Experts of a small language model.
Training: a variant of Adam for the experts, 402M tokens, 5227 steps.
Below are experts of layer 6 (counted from 0) of a mixture-of-experts language model. Rows are named router (the router's row for the expert), down (a neuron's output weights, with its number) and show model dimensions 0-127. Each number is 50 + 10 x the weight over its row's rms, rounded and kept within 0 to 99.
After each expert's rows: a language model's description of what the expert responds to. This comes from a sample of Wikipedia text that the model never trained on.

# expert 8
router:54 47 57 56 32 68 46 43 45 55 42 32 45 44 47 40 50 59 58 61 54 40 63 47 45 44 42 59 64 59 43 63 58 37 48 37 61 61 61 46 32 63 60 44 38 46 36 58 43 57 39 68 52 40 35 63 51 72 34 37 51 63 50 54 64 36 31 40 44 38 60 54 42 71 58 40 56 62 60 38 64 55 50 44 35 55 57 42 33 47 40 43 62 56 43 54 37 54 50 59 48 60 51 49 58 54 52 68 39 37 53 45 38 42 46 37 66 56 62 62 45 38 62 45 45 53 60 55
down5:49 63 35 62 39 50 38 49 65 68 49 47 52 60 51 48 53 48 58 53 49 48 55 68 53 90 51 50 52 29 41 40 61 58 38 48 51 57 33 48 50 62 50 48 53 49 50 48 50 40 46 55 48 46 66 50 47 55 51 67 50 17 36 41 52 49 46 61 50 48 32 50 55 50 44 43 33 64 51 39 47 33 49 48 51 49 71 39 38 49 47 41 28 53 47 61 54 36 52 64 52 45 50 49 41 50 41 63 64 58 46 45 50 48 55 52 55 46 57 40 59 53 68 28 32 43 65 49
down6:49 57 49 39 53 54 53 49 29 11 61 47 61 38 41 49 77 65 51 60 44 55 44 41 50 48 51 50 33 51 57 56 51 44 57 49 59 49 51 49 57 31 49 43 71 47 52 52 46 42 37 53 54 46 53 60 43 37 55 32 42 57 52 52 50 50 53 39 58 55 32 65 51 56 40 63 58 50 48 49 56 62 40 51 43 56 39 49 60 44 61 50 43 51 54 51 44 66 39 55 53 59 44 48 34 52 72 47 25 52 56 40 51 56 53 51 13 53 55 55 68 53 53 42 32 50 50 50
What it handles: Hyphens and brackets. Hyphens in compounds, opening parentheses and quotes, slashes, === headings, and LaTeX symbols, as in air-to-air, far-right, twenty-first.

# expert 1
router:54 32 62 55 45 56 41 30 33 61 42 42 48 48 45 37 41 64 57 68 45 39 62 46 49 48 25 60 64 55 46 52 57 43 47 47 56 56 60 42 39 61 62 34 34 35 41 59 44 58 44 57 45 26 47 65 61 52 46 51 59 58 36 53 51 42 29 36 43 38 61 58 35 62 63 44 54 61 58 46 64 57 46 47 40 51 68 46 43 35 39 44 57 55 44 59 38 64 39 53 55 64 35 59 52 54 66 49 45 47 55 46 47 44 49 43 64 70 68 61 51 55 59 35 48 49 51 54
down5:50 49 42 46 43 60 60 50 50 50 67 54 53 22 50 58 51 54 33 13 50 49 65 52 60 59 49 52 45 48 51 30 35 27 42 50 37 55 67 53 56 49 49 37 49 67 50 56 52 49 52 30 54 31 49 56 39 51 58 54 46 39 51 51 52 76 53 47 50 50 42 49 48 49 47 53 57 79 45 51 62 69 49 50 54 51 34 57 53 57 50 51 46 63 50 51 49 61 57 50 44 52 50 45 45 48 36 49 48 53 53 64 53 54 37 35 50 45 75 47 52 58 36 41 49 21 51 55
down6:48 55 62 37 34 34 51 52 31 51 51 50 50 52 61 66 41 70 50 38 50 50 57 41 53 48 31 51 37 66 50 62 50 49 52 44 48 32 73 50 26 66 50 83 45 46 49 67 49 55 30 43 50 51 50 60 64 54 50 56 52 48 24 51 53 54 48 52 42 56 38 50 49 48 45 38 46 44 52 41 61 43 49 47 60 50 53 47 55 53 49 50 29 48 51 49 41 50 73 49 46 52 44 65 92 57 52 56 51 57 57 53 55 50 61 50 48 46 45 51 46 51 49 64 53 45 40 55
What it handles: Name-initial capitals. Capital letter pieces opening a proper name, mostly surnames or given names after another name, such as M in Moorehead, Morris, H in Henderson.

# expert 3
router:62 41 54 60 45 52 46 40 35 55 38 38 50 41 45 41 35 65 70 53 42 42 51 53 44 45 25 67 54 55 51 55 63 46 51 35 56 58 59 33 48 47 61 43 40 42 42 71 42 57 53 67 45 44 39 53 63 68 37 49 62 57 42 71 43 42 33 34 33 46 59 59 47 56 56 41 55 49 51 44 52 64 41 43 45 54 69 33 41 52 26 53 58 63 48 56 43 44 43 69 60 55 41 57 51 59 61 68 43 54 64 39 48 49 40 49 53 53 61 51 44 43 68 41 49 46 52 55
down5:60 42 63 36 35 50 32 68 61 52 50 52 53 55 59 52 53 48 22 55 42 48 46 36 66 42 46 51 51 76 48 54 53 42 50 37 58 53 47 44 47 52 54 50 60 29 50 43 78 56 49 50 53 50 48 42 35 65 44 40 54 45 55 48 57 50 48 48 51 51 36 43 52 47 54 87 62 49 58 48 66 54 53 56 51 34 62 19 48 50 48 61 48 28 48 62 57 50 46 48 39 43 56 49 51 43 50 48 50 51 62 45 44 53 48 55 71 47 57 50 49 52 50 30 71 50 42 44
down6:71 43 68 51 48 44 44 40 51 43 40 50 51 50 60 54 61 39 49 68 46 49 51 53 46 32 81 53 48 43 44 47 49 51 33 53 50 50 59 56 60 43 57 57 48 52 51 33 89 50 50 55 48 44 53 34 54 54 52 51 51 30 46 28 38 50 49 67 47 51 70 50 33 41 54 49 35 51 51 50 47 48 50 44 29 55 53 34 50 53 76 50 50 57 44 51 69 57 48 52 45 51 51 79 58 45 71 55 51 36 52 51 43 49 41 50 52 51 33 61 54 48 52 43 48 39 53 54
What it handles: Mid-word letter pairs. Short letter fragments and non-Latin byte pieces inside capitalized words and acronyms, such as oc in Society, ac in Macedonian, P in SPG.

# expert 17
router:58 47 58 58 44 76 33 40 30 57 29 28 43 42 47 32 47 67 51 57 45 38 63 35 42 47 34 68 59 54 43 65 54 45 62 47 61 58 57 34 35 61 67 44 43 42 44 56 47 56 39 59 48 46 50 58 59 65 43 41 60 61 43 59 57 43 41 45 38 51 55 57 36 61 57 40 57 65 51 44 59 55 49 31 43 54 62 42 38 38 37 45 65 50 42 61 45 61 39 60 56 58 42 64 56 59 68 54 42 46 56 42 42 44 43 48 64 52 60 58 47 43 53 38 42 52 54 53
down6:28 58 46 52 45 69 41 37 56 45 54 46 50 64 93 60 52 26 54 48 73 30 51 48 66 40 36 35 32 50 66 57 46 47 51 45 51 54 53 44 43 32 57 47 54 50 70 49 50 53 53 50 47 51 49 57 51 56 52 51 55 50 48 55 55 60 51 51 51 45 47 38 54 51 47 60 48 61 46 51 55 43 51 67 49 65 34 40 45 41 59 49 37 50 48 46 51 49 36 50 51 44 73 51 53 42 70 55 37 50 28 48 68 49 50 49 48 48 47 52 33 55 54 54 50 71 36 43
down7:51 45 72 63 62 34 51 31 41 48 51 69 53 25 55 57 44 50 52 74 30 73 43 48 51 40 63 51 37 47 51 51 41 52 56 59 48 55 53 49 53 53 50 37 46 47 51 41 53 51 52 56 49 49 51 51 45 44 49 56 53 42 28 48 50 48 46 50 49 51 80 58 51 53 57 47 40 51 48 52 50 49 50 50 58 41 52 51 65 50 58 27 44 40 54 41 37 49 39 59 70 47 44 51 55 62 50 49 48 37 64 67 50 55 44 53 33 58 50 58 42 78 26 24 49 61 57 39
What it handles: Year-starting digits. Leading digit 1 or 2 of years and numbers at table-cell or phrase starts, and the space before a year, as in 1926, in 1963.

# expert 10
router:54 49 65 46 45 58 40 49 45 52 40 45 42 27 38 48 42 52 52 55 43 49 49 48 50 42 55 62 69 62 40 59 50 44 54 37 55 57 57 36 38 54 52 24 41 46 49 50 39 63 43 54 32 54 49 56 57 56 45 38 52 57 38 43 53 46 26 51 34 39 51 48 46 71 63 36 63 69 58 54 62 65 34 48 48 67 65 47 44 42 47 43 65 49 40 50 37 59 34 60 63 61 44 56 63 64 56 60 53 46 58 36 36 29 43 45 59 58 71 55 42 44 60 37 47 55 54 64
down5:51 73 65 50 29 51 51 43 54 56 67 48 34 45 52 36 53 53 38 67 43 59 41 53 49 55 53 57 46 44 51 48 41 60 55 28 45 40 58 52 44 48 33 54 56 71 52 49 51 56 34 46 52 29 55 34 49 59 45 66 35 52 51 49 52 52 69 59 48 50 46 60 63 66 42 72 15 43 62 52 63 68 48 53 32 50 46 50 34 54 45 50 45 58 44 50 50 49 36 56 51 49 46 29 49 48 41 58 50 67 56 73 52 50 40 50 49 44 53 55 39 60 44 46 49 41 39 50
down6:42 50 51 55 62 52 59 50 48 71 41 56 53 52 58 52 35 48 60 40 54 49 44 60 36 51 47 63 36 54 64 53 35 57 58 46 65 46 51 48 62 65 75 52 50 52 57 47 53 66 46 29 32 75 31 49 30 63 40 61 44 54 51 60 46 51 53 53 52 50 49 44 42 55 44 48 33 49 52 29 49 48 51 45 40 20 57 46 39 50 50 49 37 50 45 53 14 49 43 45 49 58 44 44 48 42 64 62 57 51 52 60 47 66 46 52 51 69 48 50 47 45 44 50 52 76 54 49
What it handles: Latinate consonant-cluster pieces. Middle pieces ending in st or ct, like est, ect, inist, ut, as in equestrian, investment, administration, contributions, aspect.

# expert 22
router:52 43 59 52 35 54 40 38 34 62 31 43 33 43 34 37 57 58 59 65 42 49 67 34 50 36 42 66 61 59 42 59 52 39 58 49 50 56 62 35 46 55 56 48 37 42 39 61 46 52 49 56 45 39 44 49 55 66 45 48 61 71 41 56 60 36 41 45 50 38 49 64 38 65 68 49 53 69 51 27 55 56 46 31 50 53 58 39 43 35 51 41 64 62 52 67 50 56 47 56 57 53 37 64 59 60 50 53 47 45 58 45 49 42 46 44 54 65 56 60 39 39 67 46 43 59 68 57
down11:57 68 59 44 53 33 37 39 48 40 74 58 46 50 43 77 53 69 36 52 53 31 42 38 61 39 53 37 58 29 56 64 57 62 65 50 45 40 34 53 58 41 39 59 48 48 41 62 56 51 46 56 47 71 49 54 49 43 52 44 51 52 41 61 54 21 55 57 58 50 50 49 44 43 50 39 62 48 52 50 62 57 47 59 42 69 54 49 50 73 52 45 51 60 17 55 46 44 43 54 50 39 44 56 33 50 64 64 51 56 50 65 42 45 53 49 48 43 59 47 45 53 51 38 49 40 48 50
down12:37 28 42 44 49 40 50 50 48 50 47 50 42 56 37 49 52 60 51 53 43 61 53 61 50 35 50 57 57 51 38 52 39 50 39 50 51 49 50 66 63 72 46 60 47 51 47 41 43 55 52 49 64 78 41 32 75 53 50 56 45 50 55 73 42 50 43 42 53 52 70 45 60 51 51 52 50 50 52 50 63 46 68 53 48 07 49 34 61 59 32 51 45 49 58 45 44 52 50 48 34 40 52 55 51 50 64 50 67 49 54 55 45 62 53 46 50 36 38 56 55 29 52 54 30 45 64 42
What it handles: Table pipes and headers. Pipe separators in Markdown tables, especially header rows and row starts, plus == heading marks and sentence-level the.

# expert 6
router:61 41 60 65 37 68 52 45 41 60 40 37 50 44 43 42 39 60 70 49 43 49 56 36 42 51 49 55 50 58 35 52 62 44 64 44 55 58 63 42 44 58 58 37 42 47 34 49 36 66 47 51 29 37 40 61 67 61 45 34 62 54 37 56 54 47 36 36 44 48 49 54 49 65 63 54 54 62 65 47 56 54 49 27 43 60 58 55 38 37 38 47 46 51 35 49 29 53 46 60 65 71 49 56 56 42 54 58 43 42 56 49 35 51 48 49 49 58 52 50 46 38 54 40 44 71 68 67
down11:53 54 50 51 50 54 42 51 51 55 59 44 50 50 48 40 50 39 67 52 49 55 43 45 47 64 56 43 47 50 69 39 42 57 49 63 75 17 50 50 52 46 47 54 48 27 53 60 51 54 51 45 49 47 43 53 39 37 52 50 49 67 54 54 50 50 59 33 44 54 43 38 62 42 53 43 47 37 60 36 69 50 49 51 48 62 51 49 38 39 24 42 50 48 74 38 43 30 44 76 49 40 34 56 35 34 56 56 63 54 64 58 70 50 45 60 56 53 56 55 75 51 46 50 58 41 45 59
down12:37 41 63 75 53 50 63 55 55 55 55 50 49 36 50 45 46 38 22 65 46 51 59 54 57 50 46 43 55 48 75 65 50 50 42 22 50 35 30 47 62 70 36 47 45 46 55 36 43 41 43 46 46 50 28 52 50 42 54 51 61 48 50 60 50 47 50 50 54 57 50 49 35 51 62 53 71 56 56 51 51 55 57 48 52 65 50 73 53 55 63 43 45 51 49 54 50 51 45 57 50 64 35 40 50 47 45 50 51 46 56 50 45 48 50 51 50 86 50 50 45 62 45 41 19 49 45 56
What it handles: Mid-word m/om pieces. Word-start and inner pieces with m or om, often after t/g/p, as in tomb, accommodation, immune, compare, remain, support.

# expert 13
router:53 33 56 52 44 75 42 35 42 53 33 41 49 39 36 42 49 57 66 68 44 41 63 36 33 50 31 65 56 56 34 59 63 42 53 34 60 61 63 47 35 50 62 32 45 44 50 58 44 50 50 51 49 37 46 61 56 59 36 38 60 57 41 55 61 46 40 44 37 37 57 65 46 60 57 36 59 55 60 42 59 59 44 35 48 60 61 38 39 35 43 42 57 53 45 63 47 59 41 65 55 55 42 57 57 61 54 58 45 40 60 50 47 36 47 47 67 65 56 52 39 47 66 43 51 61 54 60
down4:42 67 49 47 63 24 55 54 27 75 42 53 45 49 54 64 53 40 50 42 57 50 44 54 42 49 48 50 52 56 45 56 46 54 50 54 43 47 48 50 50 54 58 51 68 21 52 65 32 50 45 49 50 50 66 58 52 41 47 56 63 74 50 58 51 70 54 35 50 45 52 49 43 64 47 61 46 54 65 49 43 35 49 51 53 51 38 45 50 51 29 51 73 61 52 49 43 51 44 50 21 37 72 51 54 48 68 39 50 51 58 49 37 57 37 51 27 49 46 49 37 50 46 67 50 49 48 58
down5:58 44 58 47 34 51 44 54 45 51 84 50 49 49 55 57 59 51 44 50 51 50 49 49 57 56 54 45 22 74 50 49 49 64 56 44 58 47 38 51 54 37 51 62 47 40 55 42 47 49 37 50 44 39 28 50 68 54 26 35 41 41 20 50 42 52 59 38 37 49 54 61 55 67 36 56 45 52 57 34 52 26 48 50 61 54 58 50 51 51 46 41 50 50 54 54 51 41 55 34 39 61 29 41 51 45 62 47 50 60 63 58 45 51 74 51 50 49 62 49 51 47 45 50 30 61 59 56
What it handles: List and clause punctuation. Closing parentheses, semicolons, commas, periods and percent signs ending items in lists, tables and citations, such as (1986); or m) |.

# expert 7
router:51 32 72 51 36 62 44 42 34 48 38 36 40 39 39 45 52 55 53 73 49 49 68 40 47 39 46 63 59 58 39 68 61 46 54 46 67 55 53 51 40 60 56 34 49 34 46 52 54 43 42 63 48 47 37 45 58 59 35 36 60 44 43 51 59 44 39 37 51 51 63 56 31 61 51 39 71 49 49 40 61 56 48 40 53 59 53 47 53 38 42 38 58 57 40 55 46 68 42 65 59 50 40 66 57 68 67 54 46 46 54 51 36 34 46 43 54 69 56 61 41 47 51 36 55 65 55 54
down3:49 46 50 53 48 48 42 47 38 49 61 54 50 50 48 50 49 69 53 46 60 31 48 66 54 52 56 48 72 46 48 45 50 69 66 37 58 39 46 50 42 43 00 49 22 62 50 51 52 52 54 48 51 47 46 48 52 50 48 50 40 52 52 49 44 57 46 41 44 54 35 52 42 50 51 45 61 53 49 47 63 75 71 50 59 50 61 48 49 58 41 60 52 45 50 54 58 39 50 69 47 51 32 52 49 61 69 46 54 50 47 44 57 29 41 50 45 51 53 55 43 55 69 53 51 35 49 50
down4:69 51 37 47 48 41 65 46 27 63 40 55 48 52 71 54 52 49 37 62 36 33 23 57 37 50 50 48 37 53 50 55 69 77 54 50 50 66 50 50 58 40 49 42 49 51 69 58 38 57 49 50 41 21 41 44 50 51 50 57 44 50 56 54 50 49 59 55 50 35 51 32 53 50 48 73 50 54 48 50 57 48 42 53 59 42 61 53 63 57 51 51 48 54 37 50 59 48 55 46 67 40 54 51 49 36 43 51 67 43 48 44 55 50 45 20 52 45 66 27 49 50 48 41 54 59 59 57
What it handles: Function words, suffixes. Prepositions like of and by, plus word-final suffixes closing a noun or verb, as in Constituency, Coat of arms, Transferred, released.

# expert 0
router:50 49 52 57 45 53 37 35 30 65 41 53 40 27 48 46 45 65 69 56 50 39 60 45 47 41 49 56 71 58 41 60 62 49 63 30 70 58 59 46 31 57 64 40 38 36 39 51 51 52 37 55 51 35 34 62 47 55 43 56 58 56 54 58 59 45 50 48 56 43 54 59 48 47 59 41 53 55 55 37 56 45 36 46 41 63 61 40 46 45 45 52 51 63 39 51 40 55 55 70 50 63 38 63 63 50 59 58 44 47 60 37 48 34 47 40 49 61 66 58 25 36 66 39 39 44 62 47
down0:43 34 71 47 49 47 44 50 58 51 48 65 68 49 49 59 49 63 59 32 45 60 54 64 50 48 59 50 41 48 54 50 58 51 50 50 32 47 38 49 48 54 41 54 42 42 65 50 34 40 49 64 45 66 43 67 52 50 49 68 21 58 43 50 65 44 60 51 53 42 55 57 57 63 59 32 56 45 56 61 20 47 58 48 49 58 45 29 39 38 49 48 40 49 51 61 28 30 65 50 55 49 52 53 54 50 50 31 58 53 54 49 69 27 54 51 49 41 48 33 35 64 51 49 49 48 49 37
down1:48 64 56 45 51 42 49 49 51 45 53 62 52 70 48 48 53 49 63 49 50 59 51 61 51 50 48 55 52 55 36 47 51 50 50 49 49 47 69 50 46 66 62 52 60 39 53 39 56 53 23 36 53 40 42 53 68 57 47 43 51 64 46 69 41 50 51 47 34 48 61 53 42 49 23 52 50 55 43 51 45 64 48 42 72 49 45 31 52 51 43 49 40 30 44 42 52 85 51 53 46 36 43 58 56 39 51 50 76 24 62 42 50 56 57 58 52 56 30 53 52 50 28 40 55 50 32 49
What it handles: Vowel word fragments. Word-internal pieces like ou, he, ro and short word starts like de, A, I, he, as in Guadeloupe, chemical, southern.

# expert 14
router:53 36 66 58 38 70 35 38 32 61 35 37 46 42 36 41 43 63 56 63 49 45 65 40 36 43 22 63 58 63 43 52 53 47 55 45 53 62 64 44 39 62 65 44 34 49 47 55 48 49 44 60 48 36 47 62 53 59 38 34 55 58 47 55 60 42 43 38 48 40 61 64 42 57 55 45 70 60 63 48 59 58 45 44 43 61 52 43 41 45 43 38 56 54 37 57 49 57 38 62 53 59 52 56 51 70 60 61 40 35 65 45 39 34 46 41 63 58 63 56 40 47 55 36 49 55 55 52
down5:72 59 31 71 50 43 36 48 50 73 76 52 40 47 49 54 68 48 36 47 52 48 26 67 36 44 50 34 48 63 52 44 52 55 61 47 46 40 64 53 56 55 49 35 46 39 61 46 50 75 54 53 50 21 56 50 34 63 45 54 38 45 43 48 49 44 51 43 37 56 54 70 50 49 35 52 48 77 48 49 57 42 48 58 47 70 46 57 53 52 44 56 50 49 55 47 45 56 44 52 43 54 52 51 49 50 51 48 47 48 63 44 54 56 53 39 53 43 48 38 49 52 48 20 49 64 56 45
down6:35 52 55 51 65 65 56 50 72 53 52 50 55 49 50 54 51 47 48 52 50 51 61 43 65 48 53 60 65 56 50 45 50 60 34 62 50 51 36 44 49 43 48 24 50 46 48 69 75 48 36 52 42 71 50 49 73 32 39 60 41 50 67 18 31 60 51 51 50 51 27 46 46 51 49 57 62 41 53 43 45 32 52 43 53 47 52 45 49 51 50 53 46 50 47 50 50 50 71 47 48 50 49 49 56 69 33 48 40 39 52 42 31 52 52 59 65 48 35 41 50 46 67 50 42 38 38 63
What it handles: Connectors and date dashes. Connecting tokens: dashes between birth and death dates, table pipes, and, or, commas, plus stems like oper, ele.

# expert 23
router:52 43 66 57 45 65 58 40 46 54 46 55 44 41 37 34 45 61 51 51 50 42 56 35 30 46 47 47 57 53 38 62 66 43 67 51 52 66 44 44 48 54 53 56 44 37 34 63 30 49 42 63 38 54 36 63 57 61 34 40 57 61 34 66 62 41 36 30 38 35 56 56 43 60 57 43 59 58 58 48 53 53 35 51 35 63 56 40 42 49 54 40 68 57 40 70 37 64 53 58 49 54 45 63 57 66 48 44 41 50 54 48 44 31 45 48 58 54 62 66 41 34 55 52 42 55 57 58
down0:51 39 51 58 33 55 30 62 60 43 49 40 45 55 43 51 52 55 37 62 45 51 48 32 50 54 62 14 50 58 50 60 48 55 38 38 41 38 82 50 51 67 37 40 62 69 47 47 52 54 55 55 54 46 62 38 45 45 50 49 49 59 50 58 42 55 54 50 20 51 62 51 33 52 44 35 58 58 50 55 56 38 46 53 59 46 46 50 46 50 53 50 35 40 57 61 69 37 44 55 59 56 41 38 54 51 63 65 58 49 47 45 45 51 32 52 50 35 49 45 39 59 44 68 52 47 48 72
down1:71 67 28 67 48 57 51 61 43 50 58 67 38 59 42 51 48 53 62 53 30 47 50 51 50 39 52 31 50 52 85 52 50 55 35 48 51 49 66 50 54 50 50 61 55 50 37 45 30 66 49 50 60 53 67 77 47 68 51 49 49 48 45 49 45 61 49 50 47 50 40 22 52 50 44 46 38 42 42 49 55 54 53 59 51 53 51 66 27 50 51 46 63 48 45 56 38 49 56 72 40 46 53 49 52 39 51 58 45 46 53 43 37 67 40 51 47 47 61 48 27 41 49 50 50 50 59 54
What it handles: Endings and table rules. Word pieces like ed, en, un, an ending or inside verbs and nouns, and markdown table separators, as in forerunner, caused, presidency, |---|.

# expert 9
router:56 29 54 60 39 68 33 46 31 56 37 35 34 48 38 36 42 61 57 62 47 44 63 40 47 52 36 62 66 51 43 60 56 44 62 44 62 59 62 45 43 70 62 51 37 45 44 53 39 63 44 55 49 38 46 55 60 66 43 29 62 61 50 59 62 44 47 37 41 44 58 50 38 57 50 44 58 60 59 47 61 61 45 46 43 54 59 39 42 44 43 37 52 53 45 61 46 60 39 55 48 44 30 64 53 62 56 64 40 45 63 44 36 40 37 44 54 61 62 51 40 48 60 48 43 70 55 61
down5:51 50 50 50 63 43 61 38 50 57 50 42 53 55 59 50 34 54 49 53 37 60 54 31 49 52 51 22 69 70 49 50 47 45 45 53 52 58 65 45 45 48 70 48 40 49 51 56 93 53 52 53 45 39 58 56 35 49 50 48 46 47 45 36 48 20 57 51 58 50 37 65 52 51 51 43 51 43 34 61 62 49 61 50 48 49 52 25 39 65 45 40 61 39 49 47 44 46 51 36 55 73 41 47 56 49 48 49 52 52 71 50 57 45 72 49 42 57 53 48 50 41 65 51 48 36 48 50
down6:58 32 48 50 50 61 51 49 50 36 50 48 50 51 54 60 47 50 39 47 83 67 47 27 50 62 45 78 51 50 37 48 44 43 52 54 53 51 62 44 29 52 50 37 48 47 51 33 56 45 46 51 42 36 49 51 44 53 28 67 68 40 54 30 25 51 37 57 30 64 36 60 47 40 45 59 42 70 46 44 55 48 54 46 49 53 53 45 49 52 66 51 49 48 66 45 60 48 66 47 50 44 51 54 27 55 61 54 50 51 51 48 44 51 68 63 55 62 50 50 49 47 65 49 56 49 67 49
What it handles: Lowercase word starts. First letter pieces of lowercase words after was, and, the or his in biographies, such as b in born, s in succeeded, h in highest.

# expert 16
router:66 42 53 61 41 51 48 38 48 58 41 44 43 30 51 41 39 62 66 59 49 45 56 54 40 37 41 52 71 46 38 67 59 47 58 31 58 56 49 34 52 70 67 40 35 53 38 57 34 53 46 57 50 39 46 54 51 50 47 46 56 69 50 60 52 46 49 49 45 36 55 58 47 49 65 37 69 68 53 37 67 56 39 35 51 55 45 54 34 53 48 41 56 58 52 50 43 66 42 53 62 53 27 69 58 63 67 59 49 38 50 32 42 43 44 37 53 55 55 60 48 41 42 44 34 58 48 55
down0:54 51 50 65 74 50 54 46 56 41 49 42 43 61 50 22 49 34 51 55 49 60 57 48 55 55 52 49 50 42 56 48 26 50 47 49 63 47 52 50 64 40 50 31 50 29 49 65 49 37 54 50 49 55 69 47 47 63 58 49 49 40 59 52 23 30 57 50 25 50 50 44 48 32 32 50 50 49 70 51 56 39 51 52 51 62 75 47 51 52 60 47 51 60 50 55 41 61 59 49 54 44 58 50 51 46 50 37 27 37 43 52 52 38 46 84 46 49 42 43 50 54 52 55 51 52 48 63
down1:49 33 18 45 49 38 60 49 50 52 60 41 48 51 67 62 50 50 58 44 47 51 45 47 45 36 61 47 54 63 44 51 48 74 51 49 61 51 36 32 57 71 49 61 47 46 32 50 39 52 49 58 50 52 50 42 72 52 50 58 47 55 48 55 48 47 23 63 59 42 47 48 58 47 44 45 51 65 58 62 36 32 51 60 48 45 57 34 52 54 50 52 62 53 30 46 64 51 50 42 49 29 35 62 36 50 56 64 59 53 50 38 53 78 35 53 60 58 65 52 46 49 66 61 44 46 51 51
What it handles: Single-letter word pieces. Short inner pieces such as a, f, u, qu, pr right after a stem, as in default, declares, peaceful, successfully.

# expert 2
router:54 37 63 51 49 61 46 43 34 64 29 52 43 28 45 33 52 67 60 69 49 44 69 44 39 50 32 73 66 62 45 56 55 36 54 50 52 55 65 44 42 60 58 40 48 51 42 56 42 52 46 58 51 43 52 54 54 66 35 34 58 59 42 59 66 31 39 46 38 32 56 58 40 53 51 48 56 53 59 42 58 57 38 45 49 60 60 45 36 36 32 34 59 62 55 59 44 56 47 54 60 53 37 52 49 51 59 51 44 43 56 41 34 38 39 48 56 64 57 60 44 49 59 38 49 64 60 50
down6:63 54 55 35 50 54 51 48 50 50 75 52 55 50 29 59 57 40 51 49 53 49 42 49 52 45 43 60 62 42 51 31 69 55 49 36 54 69 37 53 50 69 54 49 52 35 37 44 33 54 32 51 45 49 38 50 20 47 51 47 51 45 55 63 59 52 50 53 49 54 49 54 55 46 49 41 47 50 59 53 50 49 54 44 66 34 90 56 49 70 69 50 49 51 48 55 51 49 51 41 53 40 50 54 44 50 64 25 41 53 37 22 40 57 54 56 41 63 37 50 47 59 51 46 38 52 49 46
down7:37 50 50 61 20 49 48 44 51 65 58 49 53 52 46 53 51 49 21 50 25 50 53 50 50 54 52 50 63 72 50 32 19 40 49 61 56 65 52 49 47 51 50 73 54 57 49 53 50 57 54 50 54 46 34 56 70 53 49 48 52 49 48 54 48 48 21 32 50 54 40 50 60 65 45 83 46 54 60 46 48 41 47 50 34 50 50 67 51 73 49 45 48 48 54 39 51 49 28 50 51 50 45 65 50 49 48 47 54 46 55 53 50 50 49 58 46 63 42 54 36 50 65 49 53 52 53 40
What it handles: Numeric table punctuation. Spaces before numbers in stat tables, colons in IDs and times, and symbols like °, ′, +, −, as in CHEBI:41879, 29:57.1.

# expert 19
router:52 35 55 51 35 70 44 40 39 60 42 35 38 30 42 27 53 55 61 58 48 43 66 43 40 46 32 62 60 57 37 54 62 41 51 40 59 61 64 41 29 59 66 44 50 49 49 52 56 43 50 59 42 37 49 60 59 65 36 48 60 54 46 58 58 37 55 37 40 36 58 58 40 59 59 51 57 56 48 51 57 55 40 41 42 54 54 45 32 38 44 36 65 55 43 57 46 61 35 72 58 59 46 59 54 57 63 54 40 38 58 38 46 35 38 40 64 62 62 61 49 45 51 46 51 62 60 57
down0:53 52 41 56 54 52 61 51 45 44 41 43 59 48 54 50 48 48 53 48 45 42 46 52 46 47 63 43 50 50 47 37 63 62 37 46 51 49 34 32 74 65 63 57 46 49 44 58 50 37 61 31 38 45 50 33 49 59 43 52 32 64 55 47 48 42 38 47 59 50 34 51 81 40 62 56 43 46 65 50 61 50 66 51 78 61 47 54 33 53 51 49 33 48 49 51 25 46 66 60 49 49 49 66 60 27 73 48 45 47 59 57 53 54 43 43 55 51 51 53 42 59 32 57 69 65 50 47
down1:55 50 52 56 51 56 50 46 52 52 45 41 57 43 56 52 15 57 45 50 40 42 58 40 32 47 58 49 49 50 46 51 40 38 57 49 53 71 56 85 50 55 58 50 49 50 50 60 57 62 50 50 51 33 48 49 56 54 76 47 57 38 49 59 44 50 60 52 59 21 50 47 47 43 25 51 46 48 63 51 37 48 47 51 50 31 58 49 53 52 51 52 60 46 70 58 46 43 87 58 42 39 45 36 58 50 49 54 48 49 49 45 37 74 54 46 65 53 40 46 50 30 58 50 51 54 47 50
What it handles: Acronym letters. Capital letters inside acronyms and abbreviations, and capitalized word starts after the, such as B in IBA, IBM, O in AOC, N in ISBN.